{"num_hidden_layers": 15, "hidden_size": 128, "n_experts": 16, "experts_per_token": 2, "d_expert": 64, "d_shared_expert": 64, "hidden_act": "clamped_swiglu", "moe_layers": [2, 3, 4, 5, 6, 7, 8, 9, 10, 11, 12, 13, 14], "router_score": "softmax", "normalize_top_k": false, "routed_scale": 1.86, "balance_loss": 0.00586, "balance_bias": false, "init_std_router": 0.0382, "lr_router": 0.000565, "vocab_size": 13568, "norm": "rmsnorm", "norm_eps": 1e-05, "tie_word_embeddings": false, "optimizer": "muon_variant", "learning_rate": 0.008, "beta1": 0.93, "batch_tokens": [16384, 32768, 49152], "max_seq_len": 1024, "train_tokens": 309900000, "max_steps": 10171, "dataset": "wikipedia_en"}
Below are experts of layer 3 (counted from 0) of a mixture-of-experts language model. Rows are named router (the router's row for the expert), down (a neuron's output weights, with its number) and show model dimensions 0-127. Each number is 128 + 32 x the weight over its row's rms, rounded and kept within 0 to 255.
After each expert's rows: "raises" lists some tokens whose logits its average output raises strongly, later layers aside. This comes from a sample of Wikipedia text that the model never trained on.

# expert 8
router [118 140 144 176 158 174 151 146 140 110 165 126  92  82 111 138 141 125 128 121 148 112 181 157 151 123 156 137 134 114 179 114 121  80  90 145 116 136  77 170  87 102 105 107 160 101 190 138 191 104 129 132 159 114 107  78 144 162 129 111 147 123  67 148 127  82 162  89 144 187 101 145 130 128 144 163 164 111 154  81 132 116 168 133  25 101 138 156 142 134 124 138  78 142 105 141 169  78 113 143 103 188  85 171  62 142  94 117 180 120  65 167  95 113 128  86 101 106 194 189 132 110  98 146  82 121 122  97]
down0 [ 89  75 146 194  90 164 124  77 105 161  83 167 101 152 124 102 201 183 144  93  92 133 137 163 157  94 102 121 122 121 142 111  74 142 136  86  93 138 124 115 178 139  94 127  95 159 241 144 192 150 130 106 143 114  88  87  96 160 146 104 113 112 107 122 131  89 128  81 148  82 128 187 114 183 131  72 122 105 175 150 171  75 136 117 136  99 167 128 106 106 147 125  75  89 118 168 177 158 123  78 102 107 117 137 125 101 121 135 152 117  92 143 189 131  88 169 105 163 123 132 121  98 121 124 120 136 119  85]
raises: "in", "el", "ear", ":"

# expert 0
router [ 94 159 150 158 138 112  48  84 133 134 182 153 164 117  53  71 115 122 102  83  84 197  84 162 146  82 155 137  82 152  61 131 143 158 113 119 120 133 143 167 169  96  99 156 119  94 120 119 101 139 113 131 127 123  53 126 112 144 119 119 129 152 186 118 147 149  81 150  81 154  87 119 126 155 151 148 174 147  78 122 130 154 132 150 103 113  75 168 120 154 150 187 159 135 141 115 188 119 177  93  68 158 115 185 124 112 152 125 152  87  83 137 162  94 115 101  99 187 154 132 160 101  95 121 104  90 116 145]
down0 [108 143 123 142 166 133 129 127 135 144 106 151 146 145 155 138 170 171 138  88  99 114 117 120 111 133 138 174  89 141 173  97 122 110 149 162  85 135 121 129  91 110  81  91 154 124  87  57  97 147 104 118 120 110 132 142 137 115 165 126 152 133 191 149 168 104 178  93 169 123 170  83 130 169 167 115 120 130 110  35 127 110 128 177  48 132 149 156 165 128 155 125  37 133 119 121 139 180  83 160 205 143 110 177  70 101 129 154 123 124 158 119 136 217 156 188  97  90 125  89 113 163 121 111  97 120 171 123]
raises: ");", "),", ").", ")\"", ")", "):"

# expert 13
router [131 126 133 101 171 160  93 123 144  99 148 145 140 152 147  99  86 130  97 102 151 125 164  75 158 183 100  86 128 131 107 143  80 132 100 161  97 175  85 188 113  87 157 114 172  88 191 101 146  68 147  97 100 124 109 129 108 113 117 145 124 157  98 116  68  86 127 131 161 145  98  66 160 141 144 115 167 117 158 167 136 113 214 107  16 106 123 126  82  89  93 114 110 122 186 163 149 122 105 165  66  82  87 141  83 133 111 123 123 160 121 164 101 109 126 119 117 129 107 164 110 107 115 163  80 135 157  80]
down0 [ 91 145 161 150 114 175 142 178  96 114  59 131 126 139 120 198 125  98  86 128 169 169 235 125  79 116 106 127 126 108 104 132 119 138 173  79 142 122 169 170 110 135 100 124 129 165 159  98 100  92  90 170 166 120 106 131 129 152 125 143 122 116 197 146 117 179 101 140 111 160 104 117 153 132 119 143 116  61 174 132 113 138 182 123 128 180 176 166 170 136 161  87 108  80 154 142 125  95 122  86 114 170 106 131 132 105 135  79 142 148 143 106 162  98  84 101 102 133 142 146 170  45 142  88  73 118  98 181]
raises: "aps", "s", "ap", "iny", " time.", "n"

# expert 3
router [103 114 111  88 110  93 164 149 142 125  89  89 188 143 160  87 113 139 170 148 188  94  73 177 108 121 129 141 166 140 173 118  83 156 118 152  95  66 130 150 131 155 130 130 134 201  99  67 116 129 177 120 149 122 144 123 143 140 161 124 109 126 160 187 101 116 157 126 203 111 152 106  87 178 104 121  98 196  98 108 129 106  80 119 118 169 105 154 126 148 126 104 175 141  95 125 141 139 129 136 148 127 178 148 170 159  99 198 136  93 117 132 106  97 116 120 187 126  85  92 135 119 182 183 134  46  96 178]
down0 [ 88 149 139 153 127 125 135 133 125 121 167 129 137 174 124  88 116  94 117 111 167 127 123 156 136  59 155 128 117 158 153  85 167  94 124 137  91  77 163  93  94 138  91 107 212 162 115 148 154 121 147  92  79 136 140 137 182 110  86 107 127 108 145 101 120 105 146  69 131  71  78  63  82 170 148  88  87 172 153 122 111 163 116 128 125 219 209 106 105 163 104 111 175 159 187 162 121 170 125 122 139 125 121  85 115 161  79 125 122 104 101 169 121 105  96 149 144 132 151 115 183 127  87  95  79 156 167 156]
raises: " and", ",", "s", " in", "s,"

# expert 14
router [117 206 146 157 102 122 102  93 135 117 103 120 145 176  87  49 147  43 105  83 160 102  62 136  97 139 149 155 106  98 105 144 167 129 147 167  99 107 182 108 105 136 160 133 169  88 107 128  88 125  93 116 208 128  22 121  81  89 102 124  92 118 142  78 142 152 138 112 107 145 121 143 126 154 180  86 127 220  73 109 154 109 156 130 128 132 137 117 137 133 143 146 139 112 146 115 123 115 115 142 103  59 106 106 129 149 126 130 129 109 121 107  92 134 137  84 115 148 132  83  71 114 143 136 124 167 148  66]
down0 [150 130 106 161 163 123 148  57 134 105 180 120 147 117 135 110 135  93 134 118 137  54  95 128  88  75  84 150 151  38  93  99 146 102 128 123 122 141 137 154 148 116 167 132 110 125 104 111 104  83  86  69 136 166 119 140 168 167  93 107 160 198 153  95 167 173 153  84  49  83  69 111 145 120  98  96 119 116  83 168 145 123 162 179 164  95 160 133  75 149 118 164 170 183 161 124  97 118 137 131 128  65 109 165 125 114 130 168 104 131 181 125 122 158 159 178 159 161 140 109 121 101 117 122 126 139 127  77]
raises: "is", "f", "b", "w", "in", "s"